Experts of a small language model: 9 layers, 4 picks a token.
Below are experts of layer 5 (counted from 0) of a mixture-of-experts language model. Rows are named router (the router's row for the expert), gate (a neuron's input weights, with its number), up (a neuron's input weights, with its number) and show model dimensions 0-191. Each number is 128 + 32 x the weight over its row's rms, rounded and kept within 0 to 255.
After each expert's rows: a language model's description of what the expert responds to. This comes from a sample of Wikipedia text that the model never trained on.

# expert 11
router [148 144 164 112 111 182  90 125  99 179 146  87  95 183 163  87 106 136 160  86 156 173 109 177 108 135 143 119 160  84  86 100  84 110 154 126  79 147 151 106 179 127 149  62 139 123 134 131  80 152 143 156 147  91 182 166 142 172  87 139  94 104 101 129 157 127 201 134 106  82 149  92 138  92 128 149 139 132  78  85 142 166 106 112 122 138 165 192  86 112 159 140 126  80 192 200 155 127 129 163 138 171 140 112 140  97 136 127  77  90 170 163 133 129 167 116 131  79 135  96 154 113 104 143 167 155 146 158 115 121 163 125 191 112 115 105 113  72 172 184 118 143 182 156 143 154 184 137 118 141 157 116  66 117 135 110  97 158 157 178  85 113  79 153 100 115 131 123 121 136 131 116 188 142 101 150  78 184 160 124  96 112 181 123 101 106 121 171  56 165 139  67]
gate0 [124 142 104 173 124 206 129 187 123 111 141 143 111 164 160 149 134  74 105 166 121 173 135 152 137 198 143 120  79 148  97 156 150 131 193  94 155 131  96 118 117 177 102  96  85 166  99 144  80 147 148 109 102 124 129 134 206 148 184 120 132 114 159 114 134  98 125 134  47 128 174 123 110 120 140 165 148 167  80 109 173 129 158 184 100  73 161 138 117 150  84  87 142 205 137 164 112 135 146 156 150 133 129 104 146  52 147 115 117 158 168  96 140 183 100 204 146 164  53 122 118 136 120 111 117 106 111  95 113 152 165 176 149 166  97 110  95  64  78 123  88 165  89 156  86 149 158 127 103 118 148  89 153 102 140 163 114 117 193 125 113 148  95 132 125 133 160 169  84 166 158 101 190 107 131  99  94 118 180 147  90  89  93 180 116 116 107 133 130 134 110 141]
up0 [173 135 101 172 106 115 171 143 112 159 128 185  76 145 115 120 107 112 114 122 128 111  89 111 145 145 138 114 116 110 152 137 110 169 144 113 145 105 132 126 144 100  99  87 145 109 142  96  87  85 122 106  97  77 135 160 109 167 136  71 100 155 148 140 150 107 107 144 173 142 162 120 129  49 157  85 140 122 116 120  66 119 111 175 162 125 192  95 112 167 188 104 122 149 111 142 102 128 131 111 115  89 107 107 193 129 127  89  97 160 204 120 160 142  76 145  97 139  81 100 161 128 124 131 127 122 163 124  90 157  99 106  96 194 100 129 128 183 108 119 123 196 157 137 118 204 132  93 137 165 172  98 167 206 145 206 106 119 175 116 119 138 159 127  59 133 145 139 140 127 120 140 190  82 124  62 151 126  71 151 154  90  45 103 109 183 169 136 118  87 190 103]
Description: Word-internal and ending pieces of longer words, such as ion, tion, ment, ry, e.g. br'ut'al, se'par'atist, a'fford'able.

# expert 13
router [150 118 133 150 101 127  92 138 175 157 206 109 110 149 149 109 140 128 124 130 166 130 131 158 117  75 135  40 131 128 120 110 134 108 192 159  95 149 172 119 161  52 202  86 181  94 148 122  99 159 200 130 205 118 103 131 153 184 145 134 112  77  51 152 159 135  99 160 134 101 196 104  81 122 109 168 136 118 121  89  86 160 163  71 103  97 152 163 131 101 168 111  93 129 114 143 191  58 101 142 158 150 116 114 157 137 117 131 120  91 134 145 180 149 133 135 124 111  94 101 170  84 176 169 150 150 156 133 129  52 138 129  83 150 134 176  99  94  80 134  97 105 175 120 134 138 178 157  58 122 130  84 107 158 125  89 114 106 135 123  88  97 130 163  98 146 109 125 138 179 126  99 139 113 140 156  90 164 146  96  76 139 145 144 138 109 111 146 129  73 115 103]
gate0 [145 131 119 192 120 125  61 116 130 146 170 207  88  67  98 138 154 105 160 115  88 120 107 162 183 118 130 152 150 173 127 144 126 161 187 123  92  92 103 119 132 111 174 111 161  96 100 206 134  96 122 125 208 131 136 111 129 151  79 104 113 102 110 128 152 140 114 110 149  92 116  88 136  79 142 159 150  70  94 160 181 151  98 160 111  45 113 117  70 141  79  76 149 118 102 160 165 116  94 174 149 130 119 181 126 123 156 161 145  71 117 158 148 126 111  87  58 158  89 135  72 119 102  75 113  94 143 185  93 158 190 100  75 158 114 129 100 150 120 127 160 116 142 139  96 108 133 175 129  78 131 147 129  71 147 119 135 134 156  88  93 153  97 113 160 119  75 158 139 121 143  86 122 156 146 116 161 173  79 171 166 117 150 112 136 119 172 133 148 123 165  70]
up0 [ 84 184 180  73 109 155 149 138 168 142 157  95 115 126 163 155 101 175 126  93  67 166  98  93  97 151 135  89 181 140 135 191 141 152 108 133 116  86 134 194 148  68 107  85 106 118 125 108 117  90 144 115 135 202 114 128  83 156 142  69 108 138 140 139 103 131  67  93  92 108 143 107 159 140 148  47 109 108 153 132 153 113  86 132 153 135 202 154 112 154 123 166 165 176 110 119 100  72 113 200 143 118 102 126 115 108  99 129 136 131 119 154 155 142  91 107 188 167 168  63 124 108 122 183 161 112 127 119 181 156 145 117 158  73 161 103 114 144  96 159 132 114 127 195 207 130 130 114 172  96 132 158 133 139 134 143 152 110  99 166 140 155  92 171 102 152 153  93 150 120 107 157 127 112  97 115 127 108 158 120 195  64 165 131 153 185 125 110 110 131 137 203]
Description: Line breaks (especially blank lines before section headings), commas, opening parentheses, quotes and heading equals signs in article structure.

# expert 14
router [166 149 194 141 111 191  99 147 122 168 119  96  89 174 135 101 126 153 137 117 160 146  82 167 137 120 146  98 128  78 111 110 118 127 125 125 104 129 141 110 135  92 150  48 146 137 195 118 109 144 107 142 133  80 142 149 130 156  98 174 104 130 104 102 134 149 181 132 107 133 146 114  95 137 127 151 151 144  77  88 127 180 126 114 118 164 135 167 128 114 159 105 127 105 128 171 169  54  95 180 174 120 157 104  79 130 177 103  95  99 156 180  94 107 150 154 118  71 130 105 135  51  80 112 185 164 172 129 122 111 114 130 204  91  91 112 136  65 167 173 133 138 152 189 135 160 204 143 154 142 168 111  96 148 121  78  80 172 158 160 107  83  75 144  74 134 144 134 103 138 148 120 182 124 139 157 131 177 127 125  65 133 155 150  98  68 111 147 113 178 178  83]
gate0 [138 188 123 198  98 146  66  93 133 124 108 155  97 167 120  73 168 134 134 148 111 115 102 202  93 156 106 117 151 126  85 185 122 104  95 140 143 121 158 146 142 172 137 128  89 100 121 157 125 158 111  98  79  84 139 133 133 123 181 106 165 102 137 115 156 129 126 122 103 204 120 154  92  97 136 147 106 186 113 122 132 147 123 172 182 123  77 162 143 118 136 140  93  87 139 145 165 119 126 117 126 145 131  96 101 155 214 120 132 123 131  98  66 137 115 157 120 153 161 110 115 136 137 146 162 140 136  77 153 117 180 106 154 101 117 107 114 106 161 165 151 185 234 107 144  84 157  56 169 155 159  86  80  84 120 108 171 119 111  85 123 108 110 157  63  94 107 110 172 132 133  74 136 157 108 107  76 153  52 130 196 160 101 113  91 173  97 114 141 152 142  77]
up0 [120 201  85 124 153  86 137 137 146 133 105 142 102  57 129 154 151 123  92  87 108 117 115  77 171 165 133 154 126 105 123  95 119 145 146 162 164 122 132 117 119  88 108 158 135  73 143 114 182 146  27 200  42  89 119 111 109 160 153 161 104 121 113 142 114 147  73  74 103 131 111 149 162 145 113 114 110  77  79 100 118 128 176 167 159 104 106 129 143 118  88 154 159 115 183  82 126 150 141 170 128  85  97 178 150  36 114 204 139  78 140 136 151 157 107 126 111 153 145 103 127 122 176  98 100 125 128 104 120 121 149 105 151  72 162 144  96 157 130  78 139 192  81 114 140 166  89 111 119 119 111 121 167 101  87 101 127 185 154 122 129  92 157  98 122 181 117 133  88 117 144 145 139 158 137 162 111  98 121  67  87 209 109 134  68 126  86 133 159 132 107 118]
Description: Short consonant word pieces and digits inside words and numbers, such as Para-d-ise, 19-th, lo-d-gings, can-al.

# expert 12
router [139 184 150 148  86 150 126 139 136 148 119 107 129 132 166 125  61 150 141 162 125 150  52 151 142 102 149 100 138  99  78 107  59 128 168 195  99 134 158 119 137 106 145 122 143  88 144  92 139 146 146 147 148 134  84 105 152 143 136 168 119  64  92 126 137 167 182 157  73 104 155 103 100  92  93 158 141 191 104 100 109 141 144 107 114 176 168 137  95  68 164 193 159 103 114 156 155  99  76 157 147 119 119  99 174  83 133 173  98  82 173 154 144 157 142 106  62 126 102 109 142 128 154 123 150 136 161 155  97  86 153 107 150 110 155 227  59 110 146 159 102 153 152 152 156 152 122 128 105 155 143 110  57 170 130 108  85 167 155 160  72  93 110 163 103 125 158 194 160 174  82  88 151 118 133 153  85 141 126  79 125 111 142 170  96 124  74 164 128 106 157 118]
gate0 [ 84 154 157  83 145  83  65 177 104  69 125 155 130 138  84 115 146 104  74 206 115 144 154 130  94 139 101  82 122 112  59 157  88 108 177 139 181 152 137 125 134 128  77 104 181 176 164 170  87 135 106 107 138 169  62 164 128 166  48 139 113 127 154 111 153 176 121 121 179 126 140 146 126 140 158 133 169 188 152 112  84 133 111 121  92 205 142 103 154 137 121 136 119 131 125 127 129  80 136 197  66 146  73 113 171  99 106 123 141 161 123  95 131 135 128 143 178 144 101  78 137 155 137 140 141  98  85 158 142 166 132  88 148  70 114 200 137 188 146 126 110 102 167 105 113 111 145 135 128 172 120 156  84 174  82 165 141 163 110 114 113 133 142 140 124 112 112 121 130 119 122  49  85  82 105 147 123 133  69 150 117 155 145 125  96 172 182  82 132 150  93 116]
up0 [149 154 170 117 171  99 118 141 100 119 150 137 135 127  96 140  94 140 131 115  89 123 154 111 121 133 113 165 102 182 161  98 112 143  87 117 125 135 113 136 132 162 172 104 134 153 186 115 101 115 152 105 125 132 144 127 137  99 117 128 100 155 141 211 118 126 135 157 108 139 200 155 154  54 110 140 130 150  84 141 147 128 177 127 110 119 152 163 156 157  97 174  74 137 199 130 162 176 131 134 113 111 122  94  82 132 125 164 156  97 136  64  59 106 133 170 187  84 150  84 176 144 101  98  85  98 110  94 173 124 107  81 128 100 218 147  89 162  85  85 102 150 179 155 143  99 141  60 110 105 112 171 116 119 108 139  75 192 172 172 122 132 117  99  79 139 126 101 182  92 104  83 187 116 116  90 162 169 151 128 175  85 106 184 184 140 154  96 111 187 104 115]
Description: Prepositions, conjunctions and commas after a verb or participle in running prose, such as assigned to, administered by, wrote.

# expert 6
router [143 190 144 170  91 150 114 155 119 143 121  94 107 132 143  95  64 153 158 121 103 150  94 155 113 133 178 102 163  80  95 115 109 145 165 174 104 156 137  91 144 110 109 132 173 103 195 113 154 155 162 187 161 115 114 176 141 125 157 164 109 120 113 126 173 108 173 155 106 147 144  88  82  98 100 139 157 132 100 107  74 140 157 112  94 145 152 127  99  79 157 195 172  74  97 154 161 132  74 149 182 129 140 100 158  58 110 176  91 120 158 158 171 119 149 109  70 124 108 119 167 123 147 100 148 129 172 147  94 103 131  74 148 141 141 245  53 112 117 166 145 157 156 133 127 150 133 195  95 143 121  90 123 148 147 128  96 189 161 165  97 133  83 141 136 135 166 184 147 155  57 109 151 128 141 189 138 154 129  98 147 110 156 178 125 111  74 143 118 132 129 131]
gate0 [124 139 154  87 143  80 208 118 157 168 130  55 110 102  71 128  72 118 157 141 165 130  99 133 127 123 138  75 160 142 123 128  72 202 122  98 175 174 128 159  98  93  97 171 160 109  94  97 112 108 111  51 173 140 122 118 151 116 167 113 111 140 151 100  99 192 145  84  97 139 140  82 170  90 121 158  83 102 129 148 150 125 106 158 135 156 117 151 108  85 125 151 153 107 105 206 139 117 102 111  87  83 133 134 159 107  95 138 108 140 167 191 164 100  87 111  92  87 119 154 139 121 142 167  61 121 122 164 147 112 106 115 158 123 138 140 153 157 189  71 106 197 120 110 138 134  72 119 173 144 178 149 197 154 142 131  80 136 134 119 131 121 130 135 110 119 135 129 127 134 142 147 151 159 135 212 137 168 232 107 105 115 135 113 160 107 132 111  76 162 170 160]
up0 [157 175 131 123 141 167 121 170 177 121  61  55 117  98 143 127  74 157  90 164 119 127  82  92 136 208 130  91 119  98 194 110 122 116 103 102  84 121  40 108 105 125 110 116 136 130  91 117  84 120 139 111 122 176 131 132 105 135 124 117  71 110  92 132 100 127 119 162  93 100 118 136 137 127 157 182 156  83  91 119 138 102  78 134 169 203 174 176 149 108 154 113 148 111 132 151 113 117 124 114 118  85 160 150  70 137 162 106 138  84 139 103 186 148  88  98  89  89 116  97 141 130 160 120 130 177 128 147 105 160 140 144  92 126 134  38  95 109 116 107 127 120 143  54  92  99 122 109 136 118 106 154  94 202 119 104 150 151 152 103  89 139  65  63 153 151  94 106  49 107 121 175 100  55 172 102 124 126 128  87 128 168 110 147 149 112 131 104  77  91 134 132]
Description: Prepositions, articles and verbs like was and is in prose, especially of after one or none, plus list dashes and table bars.

# expert 15
router [164 118 173 175  95 183  58 201 179 153 221 105 102 160 143 130 113 167 155 101 147 131 119 154  97 114 134 121 158 116 113  95 101 131 141 175 103  90 169 129 141  66 176  87 169  92 114 128 179 182 199 132 162  97 169 142  93 160  79 138  95 131  86 122 133 151 151 163 104  73 180 130 104 124  93 180 152 118 105 127  48 130 156  56 115 204 138 157 121 105 144 164 104 110  94 126 174 118  99 169 160 159 145  50 113 121  66 139 108 104 134 150 155 114 156 126 122 105 112  97 127  99 111 122 128 185 164  92 122  60 103 101 143 126 159 151 120 125 128 145  81 151 166 152 146 126 178 194 143 161 158 123 128 175 107 103 109 127 144 145 165 143  90 159 103 102 170 164  96 146 113 100 149 106 111 163 100 156 139  93 114 142 149 153 101  87 112 136 132 117 129 123]
gate0 [108  98 155 112 124 113 128 191 132 112  99 101 107 174 118 137 116 130 152 136 102 138 186 151  88  55  92 104 134 138 154 156 124  99 134 117 161 156 157 186  39  64 158 149 138 137 134  84 104 181  87  83 154  45 102 162 130 102  79 134 165 112  93 152 197 119 100 126 162 142 103 101 137 124 143 135 129  95 125  97 116 124  84 154 140 152 115  82 111  92 111 127  89 152 156 103 118 116 154  68 129 168 143  85 118 135 153 100 138 121 147 184 183 106 126 134 108 177 162 131 181 187 128  99 153 182  78  93 139  86 156 174 156 104 103 133 101  72  92 145 140 155 164  86 155  91 174 139 126 110 108 114 149 178 109 132 157 139 115 113 129 135 124  85 116  81 121 126  96 140 197  68 204 177 145  96  85 129 122 180 101  51 124 162 107 102 172  93 132 128 101 133]
up0 [122 147 144 105 124 141 144  91 121 147 136 113 161 168 126 147 129 139  68 162 145 125  88 113 130 143 143 143 153 128  48 165  80 116 112 113  57 132 131 131  97  86 146 138 142 137 161 127  97 157  78 103 128 196 124 136 172  80 177  86 129 113 154 104 156 134 192 182  96 135 155 149 184 160 112 137 103  86 180 129 124 154  97 100  94 135  29 144 118 196 148 121  89 113 146 119  80 201  70  98 121 151 161 102 110 121 188 149 160  90 138  77 181 147  91 127  91 143 102 156 112 137 208 124  79  73  92  86 160 127 130 132 116 146 149 106 149 155  88  96 109 179 125 107  94 169 146 181 119 137 118 121 137 112 188 144  97 140 135 125 145  90 129 147  95 130 118 128 105 113  75 147 143 110 145 143 102  47 129  60  94 170 124 186 130 146 134 114  80  95  78 105]
Description: Bare space tokens before a following word or number, as in species descriptions (aeolid nudibranch), tables and dates, plus capital-letter word starts.

# expert 3
router [162 107 191 132  40 160 119 183 158 195 210 103 116 160 149 111 125 136 180 105 146 145 140 159 125  96  84  99 141 130 134 122  82 191 157 127  78  99 168  96 146  69 152 122 156 154 147 123 127 170 164 140 144 120 102  94 125 148  77 139  94 132  60  90 148 148 173 171 136 118 152 106  74 122 103 148 166 143 111 141  94 175 122 103 114 173 138 150 148  65 163 146  79  87 127 111 170  74 102 176 173 127 161 120 141 130 150 134  80 118 132 174 149 128 116 147 120 140 110 121 138 101 118 160 203 159 143 146 123  72 128 146 133 113 124 155 108 107 144 128 123 135 186 101 158 188 184 170 115 137 113  93 116 154 122 103 104 169 141 173 113  55 168 170  84 104 115 144 107 155 112  44 158  90 147 158 130 180  67 115  74 147 131 141 129  90  94 140 132 139 101 109]
gate0 [112 148 102 125 114 124 154 132 160 181 137 128  85  89 126  95 168 117  86 142 107 149 160 124 124 117  87  75 119 167 135 191 137 150 127 100 135 139 124 192 111 166 132 144 115 108  92  99 100 132 161 108 154 159 151  62 140 127 121 141 172 167 107  78 125 127 147 179  82 140 123 131 134 139 160 137  86  86 158 182 102 148  98 177 162 108 125 184 114 132  68 138 124 146 129  66 210  87 137 181 140 167 161 172 156 116 107  84  64 158 127 170 150 149 166 121 109 131  78  47 146 182 157 127 137  81  55 140 116  58 174 100 130 106  85 172 123 173  88 111 187 147 153 129 137 190 183 139 106 104  63 167 125 131 119  63 137 158 137 112 120 120 110 146  91 169 102 118  94 162 165 103 112 122 107  93 165 127 126 162 144 168 132 101 142  96  73  84 165 129 138 129]
up0 [116 116  80  93 147 155 205 125 149 126 121  82 146 148  18 152 203 165 168 130  90 158 190 134 171 133 135 113 103 110 113 135 123  67  50 155 121 134 205 101 117 101 188 136 164 101 143 155 111 142 123 107 139 151  84 129 144  62 175 134 121 104 137 123 100 132 124  70 135 147 140 141 109 163 128 136  79 158 109 105 111 103 147 112  86 187 102 101 138 112  87 133 127 106 134 178 176 180  97  85 137 152 108 114 156 138 134 122  95  96  96 126 167 138 152  88 138 122  90  64 139 103  96 133 177 101 124 129  91  80 143  75  45 136 150 122 136  78 190 146 167 128 113 104 168 142 161  99  81  46  48  99 123 129 121 123 129 115 134 133 134 149 104 175 136  94 145 134 146  88 128 135 132  84 140 113  79  79 152 151 123 109 130 146  91 152 127 108 121 127 161 167]
Description: Individual digits inside numbers such as years, percentages, money and table statistics (19'4'7, 2'3'.9%), plus sentence-final periods and line breaks.

# expert 4
router [175 166 135 144 108 165 117 134 139 189 129 110 109 149 137  80 134 169 139  75 153 166 146 173 106  99 170 120 139  81 119  73 102 145 130  87  82 135 140  89 141 123 191  94 130 115 148 142 142 136 151 151 169  69 176 147 137 177 103 227 123 150 111 116 169 134 191 147 106  76 159  98 148 100 114 160 151 160  53  75 149 160 122 115  81 129 141 184  81 106 175 150 152 109 181 158 161 126 102 137 141 125  96 144 117 119 166  75  60 118 140 163 172 118 123 158 137 128 112 115 158 138  97 219 157 133 141 174 155 117 131  92 163 148 138 123 139  65 128 138 113 144 169 120 189 133 184 133  90 123 156  80  70 158 147 126 132 146 167 168 131 130  97 138 111 121 159 161 143 156  93 119 168 116 120 146 122 145 167  61  91 117 145 140  59 101  97 183  79 151 132 105]
gate0 [185  92 109 159 157 144 125 142 101 203  93 165 118 163 117  74  57 136 177 153 136 106 150 151 149 150 134 168 169  90 108  98 135 165 129 165 163 144 151 164 102 191  94 137  95 103 131 121 161  98  98 123 160 149 113 145 198 194 180 100 154 121 167 131 160 141 141 142 122 137 149 120 154 205 119 122 142 167  91 141 111 136 147  61 187 128 147 177 118 152 191 164 166 143 157 149  87 138 128  96 120  85 178 163 130 144 180 159 124 117 160 172 128 163 148 196 170 115 175 102 173  89 142 177 106 132 102  85 158  97 162 123 106  67 156 112 101 162 128 100 119 110 106 122 115 131 174 133 122 131 158 119  79 108 137  93 116  98 148 109  82  84 114 105 152  75 159 135 103 176 151 154 165 144 206  95 162 139  93 156  97 155 156  91  80 127  83 126  95 144 162 153]
up0 [137  96 123 100 115 124 127 101  90 159 176 130 171 101  69 159 119 143 173 109 107 119 152 154 149 111  40 108 117 158  99 103 120 130 133  95 157 133 170 190 115 110 166 145 148  88 130 123 165 118 109 158 105  97 122 136 137 113  82 121 163 109  91  92 136 129 140 117  99  93 130 133 146  72 141 164 111 127 103 145 169 100 111  97  79 132 162 120 188  97 128 124 103 193 176 111 102 123 135 138  95  83 190 149  78 121 108 131 181  60 144 178 139 142 132 155 114 175 165 110 208 175 157  85  80 102 125 117 155 129 168 135 127 108 124  99  20 179 144 132  74 169 124 123 177 165 131 132 154 137 123 130 127  82 112 155  69 168 129  81  59 124 161 107 145  77 168 116 134  82 157 100 144 135 111 150 119 178 121 119 141 133  26 111 150 106  89  98 134 187 123 115]
Description: Pieces of proper names and foreign words, month names, and cells in sports and data tables, such as Mac-au, Pin-to, May.

# expert 7
router [167 150 144 118  78 151 111 130 160 180  96  73  94 136 132 102  80 128 152 119 167 142 109 146  92  84 186 118 133  86 108  76 104 127 153 158  74 131 125  71 190  85 152  67 152 124 187 146 142 111 131 152 156 104  91 104 136 147  88 124  79  90  92  93 174 160 191 130  84  51 139 122 100  89 109 164 183 121  88 120 154 161 149 121 106 130 154 156  86 105 136 121 144 104 192 154 142 112 103 162 144  98  95 134 135 102 163 140  73 109 159 161 166 166 151  96  98 105  87 125 134 119  81 128 142 147 159 133 109 129 208 105 129 129 130 160  88  60 134 151 111 134 168 193 171 158 142 117 114 144 170 107  74 154 164  74  67 165 154 167 122 126 124 117  96 128 131 121 122 147 112  98 171 122 120 163 119 180 117 119  84  86 172 154 140  56 113 199  96 132 148 117]
gate0 [163 126 152 146 136  85 161 122 115 166 110  96 104 107 100 219 143 132 143 190 106 121 136 151 141 156 182 157 148 118 152 169 193 151 202  75  62 188 165 130 116  76 115  95 146 110 147 193 140 102 123 227 145 115 138  99 141 122  90 130 137 163  97  56 142 164  99 118 168  70 147  91 125 113  94 112 168 155 139 107 161 120 169 198  98 105 127 106 128 123 112 133 105 207 123  93 123  96 183 144 116  71 128 144 126  95 127 171 169 121 122 180  77 130 106 103 151 120  86 121 117  92 170 189 109 134 149 135 187 144 151 162 180 111 100 159 152 156 139 145 164  78 140 148 144 168 103 119  85 147 161 129  69 128 140 111 113 141 111  74 146 115 161 126 115 123 168 144 111  80 131 131 148 139 151 163 140 113 138  86 187  78 116 155 121  78 140 151 141 125 130  95]
up0 [159 121 142 123 128  99 103 183 185 155 110 109 143 118  84 171  94 196 147 152 109 112 133 155 115 154 167 180 126 160  84 126 144 181 202 101 126 143 174  91 107 171 110 102 151 163 114 117 105 109 116  79 128  86  88  97 111 153 159 159 152 166 155  98 109 179 215 171 130 121  96 140 154 178 160 109  94  94 183 164 196 147 106 131 165 121 179 153  84 113 139 178 147 156 111 102 156 132  77 167 113 181 115 177 123 111  70  85  60 142 197 144 124 156 101 112 155  97 128 135 153  90 133  83 160 152  75  96 154 117 136 141 109  92 132 130  94 102 141 147 148 102 137 135 102 119 105 122 139 178 176 137 114 120 124 124 128 167 170  96 126 191 157 131 122  99 152 163 109  75 140 160 153  64 147  59 103 121  48 126 112 124 110 101 139  83 103 116  85 132 148 110]
Description: Subject pronouns and common function words (he, they, been, first), and early fragments of split words like E'th'ics, 'vi'ctorious, 'cho'ice.

# expert 2
router [154 173 130 121 133 170  84 155 133 173 124  71 106 161 155  91  80 150 137  65 135 136  74 178 183 139 163  94 135  99  90 132 104  96 166 156 114 119 132 108 135 142  85 125 135  91 184  93 127 162 169 161 143  80 155 133  75 110 149 134 114 142 116 173 116 135  86 148  92 112 173 136  83 143 139 158 143  76  94  84  60 142 115 115  94 134 135 149 123  66 159 174 168  80 107 192 161  96 117 146 147 134 137 102 112 126  95 130 120 115 155 141 115 135 194 139 138  91  68 108 180  95 111  93 148 134 136 194 139 101 101  95 211 163 151 155  95  79 149 129 111 160 139 188 145 143 173 212 174 165 109  93  92 129  71 120 105 179 160 156 119 134  69 167 119 120 202 141 132 173  89 142 171 124 129 181 119 153 136  94 149 100 137 132 125 127 121 165 146 143 159 124]
gate0 [147 152 140 165 153 163 191  92 155 165  53 154  54 140 165 121 163 164 135 187  89 162 138 133 136 146 162  82 112 185 101 149 130 100  99 136 116 139 106 146 219 157 196 154 148 114 155 104 149 164 167 141 123 105 131 155 111 118 168 130 135 115  92 132  99  80 106  56  86 148 198 142 122 132 175 104 122 166 128  93 180 158 112 128 114 130 148 158 136 137 121 128 181 149 119 180  86 137  93  92  97  61 171 105 124 138 115 193 134 142 101 105  67 131 187 159 135  69 103 119  71 119 110 143 155 163 154 177 135  99  96 127 141 154 112 166 135  95 133 129 107 170 159 165 174 164 152 152 131 159 113 144 152 129 179 104 148 164  76 135 186 164  96 157 143 113 194 157 105 163 139  97 164 139 179 154 117  97  82 101 153  95 102  92 149 160 118 147 119 105 113 145]
up0 [105 138  90 164 155  93 173 138 152  96 157 132 116 164  89 101 147 158 122 179  99 158 205 137  78 107 128  91 177 148 186 102 122 136  95  81 169 107 189 116  97 143 125 164 131 130 123  98 106 154 166 128  85 165 125  96 129 143  94 135 141 126 120 130  91 158 107  74 118 160 117 116 155 121 109 155 140 194  81 193 137 173 137 136 188 149  94 177 145 135 106 147 123  96 163 145 103 149 121 163 164 120 143 109 121 205  93 107 144 143  61 117  90 155 173  92  99 108 177 147 105 127 153 144 131 100 104 101  52  71 149 172  94 129  98 137  99 144 168 169 169 174 186 134 152 112 166 114 166 149  97  96 133 163  63 172 169 154 106  93 110 109  70 137 124 102 176 160 142 143 132  91  55 107 131 158 166 188 146 189 123 137 135 139 115  87 148  90  72 120 122 116]
Description: The and of inside place and organisation names, plus prepositions before them, as in Republic of the Congo, the United Methodist.

# expert 10
router [195 155 118 165  86 154  84 180 150 177 197 102  72 151 123 106 107 157 128 101 135 156 120 181 119 168  96  93 167 123 128 104 116 115 163 190  92 141 128  87 115  97 217  75 193  96 139  88 146 181 223 123 139  95 118 183  90 164  88 140  99 102  54 150 165 111 164 177 144 111 163  98  71  86  96 187 161 116 117 106  52 130 134  54 113 154 154 132 121 136 141 143 116  89 122 155 152 109 111 155 158 135 130  80 103 136  91  99 137 119 153 162 180 142 159 119 135 137 117 141 174  99 142 150 148 139 133 109  83  61 124  93 140 126 145 139 112  89  83 166 115 137 156 118 130 137 190 192 135 139 130 108 130 125 111 106 105 154 158 124 144 122 121 171 106  70 161 147  95 128 130 106 158  95 104 164 107 132 156 110  99 127 164 146 131 105 127 147 145  76 134  92]
gate0 [148 155  53  91 105 127 155 103 163 168 145 185 163  63 111  46 117  99 172 111 154 133 104 171 108  97 130 132 109 156 123 133 132 143 116 150 104 124 133 138  72 152 130  47 118 136 144 115  91 134 111  87 126 122 109 107 165 116 158 112 162 105 137  96 186 145 188 109  71  88 101 105  80 145 160 144  69  96 144 141 159 171  69 157 178 134 152  95 135 132 137 191 121 168 125  95 119 152  88 123 117 148 132 135 139  87 111  95  99 164 137  74 169 133 109 108 101 155 163 145 128 164 139 139  83  89 176 133 126 131 164 107 132  90 152  98 127 146 115 159 154 145 191 152 107 194 107 136  78 148  93 129 178 146 105  97  92 118  84  79 137 130  99 120  59  80  46 118 146 116 147 137  68  99  99 141 103 124 149  39 184 155 184 155 144 129 120 151 113  98 139  99]
up0 [143 174 139  88 118 137 179 138 174 139  87 149 144 115 146 123 151  87 126  69 108 100 175 103 148 176 122 128 157 102 177 111 158 142  81 107 107  88 186 163  92 136 125 160  99  36 136 114  67 145 117 136 162  69 119  87 135 103  84 137 112 122 125  97 206 163 116  95  99 139 131 143  59 142 141 197 122 118 113 117 177  95  99 185 140 103 117 102 107  93 134  90 108 165 141  26 176 148 147 118 111 114 117 102 108 128  90 115 123 127 165  80 138 147 148 125 126 137 155 114 129 138 166 128 131 129 135 128  44 197 174 147 133  92 132  92 156 156 142  49 130 144 103 162 115  55 148 100 104 119 144 108 139 131 149 143 129 128 112 126 124 121 125 179 156  90 112 116 116 157 102 124 190 142 107 142 139 109 113  92 143 108 164  70 145 111 195  37 106 116  83  84]
Description: Standalone spaces, dashes, parentheses and initial capitals before numbers or units in infoboxes, tables and measurements, as in 381.8 PD/sqmi.

# expert 5
router [162 161 119  72  87 150 128 163 110 149 145 117  86 154 146  94  62 131 102 105 170 165 141 148 142 132 112 100 188 110 133 112 124 207 127 163  99 170 149  85 143 121 161 122 160 119 141  72  79 220 170 180 153 108 148 203 122 164 188 136  76 164 119  80 153 108 159 150 112 136 162 111 100 109  88 169 131 173  75 101 121 153 157 115  72 170 173 178 101  82 159 123 116 105 146 150 149 140 129 129 136 126 136 123 143 137  74 144  92 119 156 158 178 184 130  86 159 140 145  86 169 102 169 141 166 118 159 133 118  79 146 100 112  57  92 160  96 117 133 124 151 183 141 135 122 108 147 148 132 124 152 110 147 155 112 123 116 181 170 174 107 163  41 179 116  88 173 155 118 168 106 105 155 116  88 132  89 152 149  96 111 158 138 150  63 136 141 125 116 143 165  87]
gate0 [151 163 152 115 172  75 141  99  98 185 180 111  65 119 135 149 130 139 105 150 106 155  90 153 147  72 135 144 167 176 136  77 142 105  99 123 122 109 131 137 132 159 140 112 126 135 148 128 145 176  89 161 134 126 175 132  87 100 116  71 129 188 110 119 183 120  89 109 111 197 139  77 111 153 130  69 119  63 119 200 126 171 124 224  47 173  99 115 139 113 163 152 158 148 152 171 127  82 129 102 132 129 101 108 133 106  91 129 133  71 182 109 106 164 111 161 118 156 160 103 180  87 152 147  86 106 126 112 177  93 133  97 191  69 129 141 157  99 118 115  59 131 138 119 115  77 134 134  91  96 177 100  77 140  77 143  87 153 134 122 114 158 150 146 130 143 130 143  83 121 190  80  88  70 133 172 142 124 143 122 169 110  98 152 123 145 144 103 137 125 154  78]
up0 [117 149 108 129 158 141 135 117 127 176 145  58 169 178 151 133 214 108  75 125 105 119 157 139 175 156 145 161  92 144 176 103 142 113 142 123 169 137 167 151 105  91 113 110 126 129 157 138  98 136 138 172 160 157 191 141  73 145  99  96 122 160 122  74 154 104  90 138 135 118 110  68 112 119 106 100  94 174 115 152 158 159 115 160 159 111  79 160  88  93  71 155 247 113  84 162 139  92 178  78  79 101 131 164 124 144  98 124 147 119 170 174 124 119 178 135 120 158 135 101 104 149 102  87 108 144  77 116 158 117 126 128 102 153  82 137 140  88 125 144 181 146 148 129 128 170 119 131  61 119 130 132 110 176 197 114  94 150 127 136 111 145 124  76 145 131 106  82 112 141 189  84  95  82 119 143 129  55 159 141 182 100 129 162 125 152  68  80 163 160 146  93]
Description: List dashes and colons in infobox or taxonomy entries (- Country:, Order:), table pipes at row starts, and mid-word pieces of names.